From a checkpoint of a small mixture-of-experts model trained on Wikipedia: 9.69M parameters.
Below are experts of layer 8 (counted from 0) of a mixture-of-experts language model. Rows are named router (the router's row for the expert), up (a neuron's input weights, with its number), down (a neuron's output weights, with its number) and show model dimensions 0-159. Each number is 128 + 32 x the weight over its row's rms, rounded and kept within 0 to 255.
Before each expert's rows: "comes after" lists some tokens at least twice as common just before its tokens as in all text; "raises" lists some tokens whose logits its average output raises strongly, later layers aside. This comes from a sample of Wikipedia text that the model never trained on. Tokens count by the router's weight.

# expert 12
comes after: " |", "|", "-", "\n", ")", "="
raises: "|", "-", "19", "En", "Al", "Un"
router [162 150  95  79 157 135  89 106 156  90 137 154 156 141 131 122 130 123  75 170  87 172 162 120  93 166 136 105 121 158 145 146 141  65 153 203 123 106  51 134 165 145 171 121  86 140 101 133 100 141 148  63 150 161 109 172 119 177 163 160 155 136 126 117 126 101  76  89 160 103 100 103  99 105 131 105 166 122  99  88  76 199 115 137 133 119 101 112 131 133 148 118 135 140 130  66 149  97 138  59 142 126 145 145 173 123 149 126 127 132 147 116 144 100 101 103 124 104  70 159 139 166 183 129 135 131 136 113 171 145 162 120 108 125 165  67 102 178 181 206 113 152 109  92  56 203 183 140 129 104 120 188 148 150 163 114 174 126  90 171]
up28 [148 200  65 120  92 175 121 162 161 132 159 169 151 121  88 145 149 135 142 145 168 110 156 132 152 141 126 105  93 172 141 145 150 115 216  69 144  77 151 160 107 118 189 135 142  79 131 135 102 112 108 155 105 101 135 122 107 205 169 123 116 172 138 109 120 150 121 173 137 105 114  99 117 127 117 105 129  93 168  52 109 155 118 141 136 161 158  85 114  99 143  72 114 122 106 148 111 145  50 132 127 163 136 109 202 100 131  72 178  97  93 131 128 180 145 123 140 138 116 163 160 143 200 139  83 145 146 156 138  70 175 138  43 144 138 157  88 146 153 154 189  85  79 125 113 183 129 122 109 136 108 110 104 127 107 140 172 117 179 116]
down28 [167 126  94 182 121 157  99 171  90  87 118 138 153 129 122 131  74 137 157 156 106 130  88 102 144 131 131 114 127 139 167  99 130 137 139 128 122  92  93 123 106 156 169  89 135 114 109 104 106 149  97 124  89 155 135  84 129 100 120 147 171  96 143 142 140  98 134 142 114 142 118 190 141 172 120  93  56 150 108 101 171 120  97  75 209  85 100  76 124  95 170 143 149 178 118 192 116 147 125 133 142 186  26 183  98 199 141 149 170 151 116 112 167 157 119 185 124 112 157  79  72 150 124 132  91 129 122 119 165 137 103  87 152 119  79 152 138  88 101 111  93 120  99 113 149 144 162  87 174  99 106 168 181 128 117  57 156 101 151  56]
up29 [137 158 130 110 169 165 110  70 122 112  79 143 130 116  74 179 133 109  60  57 116 117 125 133  69  90  99 146 130 152 121 111  88 126 138 136 152  81  89 134 144 118 113 119 130 150 143 138  82 101 116 114 101  85 117 136  98 128 130 162 119 100 132  50  95 108 124 122 118 134 124 118 162 160 125 100  94 152  39  67 117 103  72 154 132 126 145 170  48 102 140 103  97 154 111  82  90  82  85 109  75 132  72 125 152 101 128 128 149 160 154 150  81 115 121  77 119 119 112 125 152 120 163 126  89  85 112  58  99 135 101  91 102 120  52 151 125 134  80 122 107 159 120  66  86 123 122  90 161 148 113 102  71 119  75 156  91 199  84 113]
down29 [ 88 115 137 130 123 144 106 123 157 102 161 110  65 134  74 159  96 128 154 117 113 109 149 163 141 130 161 128 180 125 131 151 181 131 153  99  86 113 181 128 174 138 149  67 151 125 176 186  99 119 147 122 137 157 190 147  96 138 191 130 165 175 131 199  96  68  84  97 141 130  99 104 134 113 157 145 135 176 107 115  59  58 119 117 108 140 138  96 197 148  93 134 160 145 153 132  72 171 132 151 105  66 156 129 169  93 176 117  99  95 144  90 141 169  91 159 148 110 127 144 151 128 110  87  96 101 105 157 105  90 171 119 121 138 162 129 127 106 171  98 119 191 144 166 114 150  93 158 146 117 135 155   3 150 134 116 118 107 108 102]
up30 [126  83  96  78 122 153 112 173 147 118  78 158  96 132 157 119  77 183  94 124 132 198 105 121 110 163 183  97 111 108 182  96 149 105 127 129 144 112  82 128 100 143 164 131 111 130  89 161  60 148  65 117 107  80 110 174 140 160 109 147 146 163  94 154 109 143 136 153 115 156  58 116 169 157 101 164 112  91  96 181 112 146 109 129 131 118 130 155 126  97 116 141 107 105  83 138 103 164 105  87 158 139 169  82 120 139 186  83  95 155  89 124 141 136 166 104 153 156  60  86 112  82 147 106 128 128 175  94 157 120  88 136 117 165  73  82 139 163 135 211 144  91  86 163 138 152 101  80 132  82 151 137 102  64 134  61 177 141 141 133]
down30 [150 152 127 106 147  94 125 128 153  63 133 167 132 159 126 142 111  68 125 143  76 122 179 137 151 170  77 122 102 199 120 247 129  33 157  75 165 116 117  75 177 162  98 197 125 114 171 137 139  91  86 156 107 105 106 114 200 137 110 160 132 132 111 112 151 109  85 154 158 119 163 131 125 142 125 141 156  54  73 156 135 105 132 137 106  79 160 124 107 108 134 110 120 136 151 128  65 116 117 151 102  82 105 172 127 142  87 200 131 105 179 127 130  83  94 133 157 139 152 142 137 153 155 152 149 134 123 106 116  93 156 168 109  89 125 103 111 120 110 105 148 145 169 100  96 134  94  81 150 152 105 163 152  97  98 169 143 156  84  90]
up31 [ 95 143 104 134 198 164  93 120  90 132 151 141 134 125 143 130 118 134 150 186 100 136 118 164 168 157 124 141 161 132 139 179 124 128 175 141 160 149 108  92 165 152 121 139 134 142 126  95 189  95 112 162 127 168 120 138 136 126 146 160 137 188  95  98 229 137 106 104  88 157 168 133 161  84 141 162  98 135 164 208 118 102  98 162 111 151 133 128 152 142 142 168 196 148  80 167 109 144 119 132 152 129 180  79  91  95 109 181 135 182 163 132 110  70 148 115 182 116  76  98  78 186 157 104  90 166 130 170 108 114 159 125 159 126  92  95 100 146  99 147  92 110 120 164 174  71 176 115 148 180  84  99 164  96  89 156 158 145 167 158]
down31 [168  81 171  79  93  87 128 181 140 117 129 125 127 107 151  98 133 136 141 125 161  92 130 126 158 163 112 118 109  93 153  93  83 123 176  87 118  62 156 130 111 105 133 100 101 124 122 115 180 162 133  71  79 135 121 152 147 121 149 109  76 102 155 120  32  80 143 122 177 107 102  85 146 128 115 104  74  81 116 157 120 156 111 133 104 123 124 118 140  79 118 155 106 136 128 128  88 147 137  94 160 207 148 107 134 144 151 126  98 115 123 145 105 156 128  95  92 145 200 137 167 130 114 148 119 116 117  90  94 153 140 101 103 195 201  98 150 124 210  62  96 156 153  56 122 120 154 130 107 101 146 185  68 122 192 115  88 115 150  64]
up32 [169 112 147 125 178 124 103 213 141 150 160 140 116  82  90 182 104 173  87 124 143 193 160 173 167 159 171 172  98  75 134 142 166 121  42 144 155 116  88  79  61 158 124 125 150 149 123 122 181 160 150 130 164 125 120 117 137 162 184 112  94 168 123 105 108 105 117 135 109 185 131 111 150 115 144 170 156 133 135 103 150 138 118 155 169 110 142 145 162 130 104 102 151 146 119  67 149  74 111 174 133 115 103  81 167 104 123 173 167  46 155 146 111 175 126 136 123  72 158 138 161 142 182 124 197 108  80  99 132 151 152 100 140 140 131 106 132 104 140 165 136  92 113 129 122 193  58 136 114 140  52 112 129 123  92  99 151 130 131 113]
down32 [108 122 157  65 123 152 115 144 148 133 176 109 100 109 131 144 115 119  85 173 110 119 112 137  99 133 123  89 152  99 126 120 141 191 145  99 117 112 156 123 127 145  92 142 113 154 186 149 199 102 116 116 151 137 122  77 177 129 137 209 149  81 112 108 102 147 134 145 122  93 208  84 152  90 152 159 133  96 166 118 126 145 107 197 174 109 157 125 186 148  99 162 131  64  81 108 137  98  80 149 121  91 127  84 125 174 149 188 128 111 159 171 124  74 201 182 143 117 123 121  82 114 107  97 149 130 174 137 136  50 142 137 113 145 131  87 125 122 167 164 173 125 111  61 114 129 101  77  95 139  95  86 140 114  86 171  55 143 166 100]
up33 [ 96 113 144 122 170  47 101 108 106 129 119 115  84  59 102  88 176 152  87 158 101 110 129  90 114 126 210 109 142 101 145 183 170 197 104 145  78 129 171 144 171 101 140 165 156 157 173 187 141  92 128 122 148 170 102 152 141 107  80 154  84 100 127  94 154 121 124 121  78  82  94 135 132  73  73 167 107 131 121 103  59 115 124 128  94 137 129 117 131 134  82 190  82 137  93  81 109  81 161 115 127 127 149 169 131 160 143 116 115 107 161 126 151 125 103 144 159 108 149  94 175 197 120 113 173 162 148 136 121 172 124 114 140 149 112 101 153 142 139 135 163  88 146 137 113 107  68 121 167 136 149 149 153 201 167  83 109 200 143 135]
down33 [133 147 109 160 121 172 129 186  85 124 134  97 181 163 109 220 121 176 155 142 125 110 130 131 127 130 112 141 114 125 117 105  91  85 118 142 135 139 108 123 125 142 168  73  16 132 149  98 211 183  92 116 148 115 108 161  77 191 168 115 141 181 112 116 144 138 151 157 113 133  76 127  85 167 195 150 181 157 108  84 177 145  98 129 135 124 184 136 134 125 188 115 166 119 189 143  94 125 147 133 124 156 173  99 122 155 182 142 164 139  74 103 135 109 115  75  63 150 139  74  88 102 152 179 117 135 138 148 159 100 127 136 159 133 154 151 142 137 120  75 163 107  96 129 149 109 155  74 156 120 150 129 118 113 146 104 137 154 117 189]
up34 [119 135 111 140 161 178  86 148 128 118 133 188 127 117  75 136 115 127 147  84 134 125 190 128 157 155 178  89  81 144 170 115  61 144 169 176 150 145  72 106 103  84 168 161 119 108 123 134 163 172 137 111 122 157 114 119 110 127 219 127 133 107 122 147 123  67  76 106  86 119 150  93 104 142 123 102 121 115 152 100 153  66 126 124  81 124 117 153 171 195  76 108 151 141 164 167  92 166 124 138  98 185 158 109 138 142 159 196 127  41 161  99 110 111  95 165 143 121 146 167 125 181  85 143  96 179 140 114 102 141 117 131 131  83 119 189 139 163 198 132  97 138 122 177 131  75 128  90  87 132 127 149 176 156 171 123  94 129 104 134]
down34 [ 86 109 133 138  79 133 167 150  86 162 146 123 135 118 149  90 133  81 184 125 104 107 131 145  74 136 109 127  93  85 109  84 138  90 128 140 100 179 136 128 172 200 107 107 155 146 116 119 102  62  95 172  67 153 157 170 132 152 129 102 137 142  99 164 148 130 117 143 132 104  80 136 164  93 151 182 107 153 191  93 146 128 124 169 168 132 134 117  81 137 107 154  84  76  65  58 138 157 134 129 174 149 148 154 148 133 120 104 143 183 145 137 103  77 139  97 193 152 151  66 180 110 143 110 122 166 104 126 131 117  92 108 112 132 136 144 182  36  64 174 136  86 154  83 152 129 107 160 110 114 119  73 119 119 145  66 160  96  89 135]
up35 [139 135 142 152 147 134 107 144 105 132 143 167 146 100 126 110 114 100 129 150 138 113  65  95 162  83 168 128 111 167 119 164 130 111 110 149  60 198 110 128 116 161  78 122 122 123 131 124 123 119 147 145 117 137  85 136 134 126 139  78 162 160 107 175 122 139 132 109 159  53 182 110 159 100 121 183 110 153  83 148 122  94 131 221 170 120 121 155  88 168 138 149 143 160 109 140 131 180 130 117 158  92 149 121 156 162 120 113  90 119  93 133 157 103 157 108 126 105  44 144 159 186 126 192  58 124 152  93 192 175 107 146  69 157  84  56  53 144 156 168 154 127 109 140 141 204 181 179 172 139 112 114 137 144 133  82 106 136 118 114]
down35 [109 168 155 118 111 158 149 135 124 151 154 129 109  91 111 119 146  45 153 141 108 121 170 174 156 137 148 187  89 123 162 123 102 159  82 135  96 122 160  87 161 144  73 140 153 123 148 114 138 138 103 187 142 161  72 124 160 140  87 140 132 103 107 115 102  74 184 144 117  90 131  95 159  88  99  45 137 136  97 114  86 111 204 118 150  76  88 134 119 184  60 118 126 123 140 150  98 144 110 110 142 142  72 137 139  67  85 166 118 106 198 134 184 189 149 126  53 135 167 147 125 173 105 120  57 179 164  92 110 147 181 114 128 110 173 174  98 174 156 133 148 128  84 117 149 114 147  93 125 128 133  90 138  96 128 156 109 110 137 152]
up36 [116 150 131  67 138 163 180  95 115 156 136  96 132  97 114 140  98 163 131 146 143 136 125 177 171 106 113  90 118  61 105 162 105 157 130  98 234 111 124 136 114 105 129 112  95  95  81 154 148 155 106 136 100 121 102 109 158 115 125 101  96 108  71  96 133 158  61 104 208 107 128 155  80 103 108 190 161 116 101 125 124 130 130 127 134 117 117  51 168  56 109  77 167 153 145 138  88 106 141 133 214  90 164 136 152 134 121 181  91  67 144 147  76  54  94  58 155 135 149 134 120 120 178 159  94 136 143 135 157 159 124 124 115 109 101  92 157 158 135 126 134 115 123 110  99 169 115  88  92 171 142 133 175 131 132 171 171 146 105 148]
down36 [140 116 114 137 112  83  69 136 155 197 152 126  97 166 185 133 123  61 102 134 167  76 141  95  78 137 146 155  87 121 164 100 132 127  85 127 114 115  85 177 131 155  81 103 147 153 185 111 115  88 133 166  79 145 187 200 130 124 140 138 169 110 162 121 139 150 136 193  90 128 118  53 142 147 127 116 156 146 146 140 108 160 111 123 127 181 120 175 130 120 105 168 179 169 117 134 144 144 164  90 153 181  91 120 119  75 119 171 152 180 143 104 127 168 142 197 148 133 116 144 152  94 154 134 113 138  54 143 114 162 123 213 134 103 122 154 106 113 146 127 124 118 165 120 144 107 131 201 134 107 131  74  68 117 141 152  91  50 130 108]
up37 [144 184  99 186 102 109 143 157 106 193  83 142  86 115 113 167 158 116 129 184  94 144 128 146 136 161 139 122 178 192 135 109 146 125  91 139 164 115 107 133 146 157 194 148 173 174 109 145 110 123 109 113 130 125  68 132  89 134 108 199 119 142 110 132 132 131 125 125 145 148 112 187  71 115 179 148  50 115 108 125 135 120 124 128  83 113 119 111 117 156 223 125 175 149  59  96 127 126 150 127  99 118 137 159 135 162 115 106 109 209 163 121 140 150 133 159 122  84 160 136 136 102 179 195 188 137 104  92 166 109 119 101 103 100 159 168 150 155  89 183 188 137 140  91 122 122 184 152 141 116 143 121 119 158 163  94  75 156 194 124]
down37 [164 171  93 129 148 136 143 133 110  94 156 107 172 105  89 136 107 140 121  93 119  93 147  73 159 111 140 139 120  88 140 125 143 162 134 179 115 158 131 131 129 106 110  61 123 151 113 103 179 127 107 132 188 155 192 209 111 115 126 202  67 142  81 151  58 117 155 151  81 156 185  77 145 170 135 109 151 132 198 134 150  97 101 117 141 162 144 105 142 128 119 125 110 117 106 176  98 141 159 115 168 113  88 160 145 125 207  92 133 122  97 150 170  81 108  69 129 121 106 165 110 179  92 112 193 159 129 124  68 107  76 143 170 159  93 160 138 124 125 132 132 118 122 127 124 123  88 143 103 125 167 166 163 146 104 204 157 192 167 160]
up38 [116  74 190 108 138 129 140  79  80 114  54 116 119  81 123 177 143  88 114 144 113 127 161  83 175  91 178  57 120 136 111 129 128 126 114 102 129 116 150 125 166 147  74 135 159 156 125 196 120 142 196 151 137 179 177 116 148 139 140 105 110 121 136 106 160 130 208 201 124 122  53  90 112 110 109  56  38 136 159 129 151 114  93  90  82 107  99  90 138  87 138 111  92 103 114  96  86 143 104 124 127 145  59  95 164 133 115 122 123 149 108 128 148 100 134 126 124 140 117 128 112 103 114 198  90 127 111 159 105 143 108 137 126 180 148 100 135 133 101 145 100  93 120  40  81 127 121 125 113 130  43 120 130 145 151  99 127 126 127 104]
down38 [ 93 133 169 158 129 176 145 132 213 183 117 106  96 118 148 151 126 153 110 126 116 156 130 178 166 104  96 156 132 164 112  70 147 120 158 102 166 138 126 144 112 131 126 166 137 146  46  70 174 129 134 124 167  99 125 130 140 167 116 109 177  86 115 138 119  83  93 117 146 157 150 178 114  90 112 161 203  28  99 137 175 151 129  63 109 186 126  96 128 111 149 172 148 112 154  93 174 129 102  95 167  91 113  79  91 108 157 112 121 160 125 122 166  87  95  74  88 126 160  92  99 148 172 141 143 150 104 104  99 115 146 180 103  94 143 125 134 154 170  89 116 124 185 152 163 114 135 122 104 140  83 106 103 125 212 139 101 139  73 126]
up39 [118 107  73 118  74 133 138 112  97 135 103 157 134 148 125 173 134  73 162 171  58 176 156  89 114 107 149 135 109  91 115 112 120 123 179  73 176 121  84 213 138 128 109 102 179 147 131 111 174 161 122  75 124 149 118 145 153 162 109 116 157 101  87 137 109  97  87 120 107  92 149 152 147 139 102  80  73 122 170 221 153 123 108 140 141 120  88 110 211 140  90 121 165  51 133 160 173 143 122 109 141 102 105 130  99 123 144 138 123 200 135 124 194 129 111 135  85  99 134 120 169 131 174 120 148 119  77  79 131 188  77 125 173 156 147  98 160 107 183 152 108 149 100 158 125  81 102 166 138 106 123 137 111 145 105 113 126  97 152 179]
down39 [127 143 107 176 172 153 107 107 109 140 166 166 161 161 128 136 128 142 127  93 137 160  76 103 141 113 116 102 134 118 157 127 162 123 135  85 151 146 169  99 105 104 204 133 121  82 123 199 149 126 158  98 205 154 117  87 125 161 160 158 150 133 163 149 143 109 173 186 117 154  95 215  86 154 146 155 101 102 117 165 139 167  85 103 107 151 113 157  95 102 118 178 130 159 136 198 133 133 110 127 106 129  84 140  99 124 101 155  69 122 125 116 157 156 177 108 134 124 108 147 179  70  81 132  98 132 141 183 141 101 142 164  76 116 183 167  74  52  81  91 132 113 102 145  92 132 108 101 149 119 183  97 203 139  86  84 130  95 138  85]
up40 [129 136 141  80 196 199 150 150  66  88 143 175 155 138 159  55 132 120 113 135 127 120 141 150 121 153 119 118  90 133 124 147  78 153 149 104 154 130  96 146 176 122 129 116 160 109  83 119 122 162 119  76 125 140 168 151 117 124  97 143 137 142 168  95  94 100 136  74 156 106 133 133  78 137 152  93 158  83 123  34  92 120  65 126  96 134 118 137 131  87 122 146 206 158 130 108 170 164 108  93 151  92 167 102 109 106 107 141 129 101  71 111 129 170 137 107 123 123 106  66 120 134 167 109 168 159 141 161 134 126 155  60 149  94 154 134 183 124  77 148 189 151  97  36  75 149 160 100 163  87 116 133 180 141 122 142  92 155  91 170]
down40 [174 154 113  82 152 126 136 127 185 177 135 115 130 142  95 162 160 119 112 191 133 153  93 196 113 123 166  66 146 131 128 121 152  82  89  94 122 149 112 155 148 144 143 137  96 149 109 153 192 127 160 149 169 106 125 152 113 128 110  79 187 144  60 150 139  62 128 110 130 141 144 167 147  79 131 126 127 171 226 143 155  64 125 133 122 133 151 153 114 209 143 177 159 129 204 114 116 129 139 149 122 122  86 128 124 105 146 144 119 110 136 124 126 172 115 119 153  58 184 164 122 188 152 170 125 115  97  95 144 163 153  83 183 107 140 143 130  98 128  94  99 103 148 188  98 168 122  88 111 120 139  77 165  83 109 136  85  86 153  75]
up41 [ 93 132 172 112 182 147 163 111 102  81 122  96 143 112 149 162  61  86  99 110  95  50  67 101 107 104 158  88  95 116 178  86 120  88 134 139  53 114  89  60 141 152  95 138 164 104 108  80  99 112 102 133 115 134 111 152 155 114  89  99  84  89 188  64 137 183 136 148 126  80  79 104 150 163 138 119  94 138 116 170 149 169 101 127 185 155 143 110 125  98 147 101 142 149 156 131 110 113 146  93 113 100  94  95 109 151 132 130  99 103  90 120 158 146  78 131  96 113  88 105 147 134 162  34 103 114 108  96 138 175  99 164  89 150 122 141 164  72 106 124 152 100  97 127  95 104  84 107  90 144 131 129  66  61 149 124 149 106 153 109]
down41 [161  97 133 116  79  82  96  85  39 164 140 155 106 123 116 158 130 164 153  89 172 139 126  96 163 122 187 166 131 139 181 126 137 122  71 137 127 189 138 122 168 120 199 167 121 164 182 140  68  89 119 139 160 136 122 121  68 103 135 106 145 160 144 120 173 152 126 122 136 131  95 109 163 146 141 112 152  65  96  66 125 103 154 117  96 190  76 126  95 133 142 139 109 117  89 159 172 138 113 101 132 106 150 135 118 150  79 219 125 151 153 132 162 111 171 168 157 107 104 171 101  64 134 110 128 109 102 145 105  91 146 110 163 162  84  89 116 142  77  89  84 160 179 122 118 200 139  98 147  82 151  97 107 115 132 145 103 116 178 150]
up42 [122 153 120  91 143 136 131 144  51 104 145 168 168 126 153 115 154  88 175 133 105 107 109 155 165  94 150 158 148 123 183 199 118 143  98 169 142 137  98 153 168  99 172 126 146 188 143 151  88 109  83  77 156 216 155 144  98 177 183  80 145  69 103 164 137 125 173 190 106 168 102 131 108 108 155 119 197 110 154 121 123 104 148 114 131  68 134 176 109  86 125 144 119 109 174 136  79 143 170 112 176 112 139  82 149  97 104 139 109  79  82 135 109  66 148  75 114 150 111 125 117 112 191 127 147 170  81  91 125 100 121 128 170 106  95 159 146 102 121 132 109 176 133 134  95 130 177 109 125 111 122 139 183 145 187 127 172 118  86 144]
down42 [127 147  77 163 103 161 150  57  83 157 189 114  46 177 179 129 180 173 133  86 126 104 156 114 144 200 105 111 147 145 107  48 140 102 111 145  99 167 115 157 134 121 122 165 110 112 153  99 173 141 159 153 169  90  85 139 155  82 107 151 149 170 122  97 134 123 139 108 101 107 140 126 150 122 145 168  96 123 109 130 107 139 118 117 149  94 189 144 137 188 136 138 165  95 142  85 116 133  76 145 119 139 110 130 125 191 143 120 158 110  76 104 145 129  86 112 148 158 113 120 122 163 133 101 149  94 119 112 106 165 144 216 160 110  47 141 125 106  90  94 215 116 121 119 116 161 100 146 153 135 172 144  45 142 121 107 124 154 154 190]
up43 [112 200 136 126 148 123 173 134 152 127 109 195 128 131 109 121  74 128 179 139 158 164  90 162 184 165 170  97 163 169 137 112 136 112 108 139 160 131  66 200 136 157 144 171 133 125  69 149 139 195 144 155 140 112 165 147 178 122 149  64 114  86  59 167 114 140 124 114 133 114 154 142 153  73  84 131 146 148 126 127 127 139 146 134 157 192 152 189 168 139 111 193 145 137 174 103 168 156 128 134 150 105 147 173 120 139 118  92 181 139 119  86 100 151 154  76 119 118 126 199  95 133 185 149 131 135 120 161 106 118 118 148 184  98 150 138 155 173 141 115 134 144  94  90 169 198 104 114 190 117 148 138 150  81 132 114 188 182 130 122]
down43 [115 167 142 128 106 127 108 178 140 143 145 112 147 129 174 185 167 158 114 166 150  79 159 171 186 125 148 135 128 106 122 142 118 118 151 168 115 126  60 124 150 125 130 149 195 123 147 151 128 135 166 174 102 125 121 110 125  59 192 119  64 119 111 169 103 155  81 136 149 100 131 135 163 129 126 156 114  67 103  86 128 142 181 121 115  42 137  96  64  82 128  83 141 116 111 171  95 134 140 133 143 156  76 118 142 124 187 160 142 106  76 187 139 137 129 161  78 118 163 130 118 143 167 177 133 114 173 175  91 202  90  88 129 120 167 163 117 115  95 130 170  51 128 155  75 112 105 122  98 153 125 142  74 103  61 124 135 104 130 166]
up44 [ 79  99  87  60 110 146 136 161 183 137  79 154 157 109 157 156 132 122 142  54 156  99  87 128 156  98 122  95 178  90 126 108  99 107 131 100  95 134 137 101 185 159 154 124 189 112 194 129  82 141 113 116  92 112 100 181 100 128  92  77 132 180  97  94 140 175 149  44 204 117 158 174 111 154 126  77 177 187 137 116 126  99 110 170 117 111 184 132 147 132  85 111 134 131 180 134  90 158 154 117 117 126  68 132 111 127  94 158  91 130 130 111 119 153 106 126 133 162 136 109 146  78 165 126 170 145 103 163  87 147 145 125 176 153 140 150 116 128 151 126 126 159 140 115  84  76 207 199 165 151 129 156  98 168 117 150 142 102 119 110]
down44 [134 110 164 103  89  91  91 178 136 128 130  84 124  67  97 136 100 147 127 133  98 136 160 125 135 150  74 120 141 154 143 139 144 153 124 131 106 117 117 174 142 159  83 120 165 111 134 121 183 159 103 127  43 118  69 157 149 120  97 143 118 182 119 177 114 144 132 125  64 126  99 123 126  90 106 155 151 121 197 116 171 106 135  55 107 165 130 133 109 163 146 140 102 144 166  79 158 167 117 135 156 116 154 150 124 178 149 104  63 105 129 120  96 135 155  61 103 170  93 118 124 126 114 166  88 209 145 191 163 135 168 103 107  89 110 153 113  62 121 155 102 173 154 106  38 155 133 113 140 161 125 154  66 164 198 110  89 172 116 141]
up45 [173 182 147 133 180 102 144 170 114 167 154 122 158  91 152 165 106  78 126  96  88 203 167 148 112 104 132 121 112 119 109 119 110 122 160 165 237 124 167 161 127 189  93 137  92 201 151 156 197 138 104 180 122 107 165 135 120  86 103 125 127 133 143 189 102  98 130  87  79 129  93 111  92 107 120 107 142  97 132 144 117 115 140 148 128 134 202 158 122 134 139 138 106  81 128 118  90 103 112 190 159 142  85 142 173 132  97 130 159 158 116 133 103 145 170 131 151 104 116 144 118  74 167 134 112 125  66 158 157 152 127  77 171 116 166 139  87  79 174 165  95 160 158 126  84 157 144 156 154 131 159 171 127  85 119  82  97 146 190  90]
down45 [126 107  96 128 118  72 132 101 143 120  53 192 105 106  98 137 145 167 152 107 169 104 116  96 187 149  89  96 106  90 139 150 121 142 125 125  50 152 121  98  58  89 166 165 120 128 138  94 118 105 111  76  76 190 174 218  98 137 113 140 156 185 124 136 144 132 118 109  91 107 161  88 158  84  91  87 152 109 146 138 118 116 103 164  59 139  84 114 119 143 112 155  81 129 124 117 151 109 162 101 141 109 119 125 112 200 124 151 113  96 176 164 116  95 134 135  21  91 129 176 146 170 125 100 119 143 144 157 141 118  99 150 119 183 133 168 131 129 135 118 143 110 118 116 144 156 155 132 148 101  96 149 136  85  66 206 147  80 140 131]
up46 [133 124 121 124 177  91 196 131 123  94 178 105 174 130  88 142 128 119 167  84  62 138 136  72 157 114 144 158 171 141 109  94 133 101 121 118 125 108  91 179 141 108 153 118 116 184 170 206 165 101 142 163 103  75 143 159 170 180 158 130 133 192 134 104 120 108 110 181 160 142 123 115  72 151 161 117 101 159 140 115 139 156 130 150 142 129 102 113  68 157 149  56 158 101 113 136 147 142  87 155 146 116 146 100  47  86 181 122 162 151 124 132 123 110 150  72 143 137 135 212 104  70 104 119 106 169 112  98 143 140 110 123 160 128 149  90 151 158 141 113 185 127  73 193 159 121 163 133 110 169 105 173 148 149 156 130 183 173  92 144]
down46 [169 144 103  98 109 132  96 187 129 169  98 169 114 157  98 105 141 145 102 136 128 100 136 133 122 128 129 123 129 106 134 112 123 148 192 120 103 156 112 130  85  93 185 123 136 181 138 105  98 150 151 151 127 106 148 105  92  70  91 115 171 169 129 183 219 121 154  58  99 135 102 127 187 130 126 175 135  53 118 152 124  97 151 161 142 114 137 155 167 112 107 143 151  99 154 115 186 148 165  72 182 169 132 122 109 107 151 145 106 159 108 181 109 181 138 117 123  77 142 109  69 106 189 118 163  97 108  93 174 108 106 156 151 134 129 154 115  94 160 148  85 102  87 129 191 178 140  78 132  91  75  63 103  83 115  87  62 129 127 166]
up47 [148  63 151 157 170  91 161 123 107 115  94 120 136 154 160 152 163 143 118  80 127 129 181  63 135  75 176 167 144 107  91 122  31  74 104 128 116 192 162  85 134 149 175 150  94 160 125 171 163 179 161 105 125  63  94 127 135  60 126 163  91 103 119 130 117 105  85  88 135 152 114 124  92  54 114 126 154 147 179 133 120 146 129 135 183 129 142 101 147 157 109 112  87 147 159  89 139 113 161 126  93 104 151  90 161 101 120  84 159 129 121 136 127 174 137 104 158 157 117  66 151  92 111 133  86 105  94 109  99 194  77  97 171 129 136 183 107 142 111 139 124  82 186 123 130 126 101 179 109 132 161 114 145 146 109 100  99 125 161 189]
down47 [ 87 132 100 140 115 112 107 147 155  79 131 162 100 171 159 112 141  72 145 161  98 175  90 137 176 114 137 108 137  93  44 160  87 142 150 154 206 144 117 124 195  79 110 176 143 136 105 127 121 154 120 123 106 109  87 106 116 146 111 149 138 109  93  86 127 158 100 145 175 141  82 139 105 185  73 116 102 109 144 133 128 140 146 115 152 114  47 150 171 180 128  72 102 164 149 105 166  85 161 126 117 100 195 238  99 109 122 148 124 138  87 112 119 154 115 135 101 153 155 113 155 131 139 193 147 102 138 122 170 146  93 101  88 208 129 142 138 173 139 176 116 123 110 110 149  78 164  93  89 131  90 133  65 134 138 126 141 127  82 110]
up48 [130 138 140 151 147 157 131 101 138 147 148 137 136 153  77 114 143 192 137 110  98 112 133 118 133 148  40 102 158 170  96  73 127  94  70 100 138 115 100 111 172 162 129 129  79  90 107 175 171 163  78 122 133 150 143 131 105 119 124 114 107 218 190 125 149 160 172 148 160 129 139 104  98 134  95  87 107 153 191 112 165 111 156 135  85  67 118 177 174  76 146 122 125 123 123 126 174 181 114 165 111 113  74 103 135  74 125  81 151 103 126  91  82 146 139 131 130 123 161 159 133  70 180 114  86 119 176 138 150 169 127 112 152 177 109 197 109 209 144 121 144 149 131 104 141 123 191  95 127 196 118 144 129 165 155 135 111  73 153 134]
down48 [142 134 128  79  88 174  83  84  93 121  93 113 139  79  93 135 166 195 136  69 122 193 111 112 100  89 151 149 131 130 110 123 153 152 147  73 185 132 109 108 132 175 162 110 125 117 168 105 101  92 105 140 152 136 152 130 139 171 155  85 163 112 124  91  90 146  99  98 122 163 116 152 109  77 140 116 108 107  73 105 120 189 122 103 132  90 117 147 129  93 107 112 115 178 124 166 158 130 143 103 140 123 111 106  89  87 107 147 119  98 101  88 141  78 102 113  88 101 173  98  54 191 111 103 124 161  69 145 138 119 120 121 153 103 200 139 187 140 173 218 170 161 185  81 118 120  87 110  57 130  67 131 136 143 104 119 145 140 133 175]
up49 [134 148  96 112  71 157  91 116 132 107 121 136 102  99 150  88 154 107  98 111 111 166 163 129 141 115 159 127 102 176 104 142 138 124 164 151 102 204 108 111 124  93 113 153  92 179 211  54 140 145  61 141 200 118 122 130 129 176 123 153 121  88 116 185 153  53 117 160 169 151  92 114 145 150 167 137 117 155 106 147 118 137 194  64 119  97 110  93 167 134 148  75 148 171  66 171 159 108 124 117 140 141 110 121 110 116  73 204 168  72 111 137 137 171  80 118 105 118 149 169 153 122 134 141 160 123  77 118 164 143  68 101 130 120 121 155 135 100 162 148 138 119  65 108 101 157 117 175 126 163 163 123 133 122 200 115 147  80 152 124]
down49 [145  76 127 159  85 140 107 148 131 142 180 129 167  97  46 147  62 115 113 117 131 114 102 110 125  73 130 129 126 112 117  89 140 188 104 172 122 120 162 130  82 214  83 126 159  86 166 116  74 157 153 130  85 118 153 168 138 163 127 127 109 174 118 201 153 172 143 145 136  94 133 148  97 145 127 119 166 117 123 127 181 104 150 110  56 121 145 142  84 122 181  93 128 138 136 150  92 164 159 139  95 125  77 141 150 112  52 142 136  78 175 159 162 121 171 101 149 135 126 147 111 133 130  97 104 135  84  87 183 121 130 145 106 148 145 168 120  89 153 132 127  60 182  58 124 104 156 122 147 153 135 165  91 182 189  85 158  92 116 167]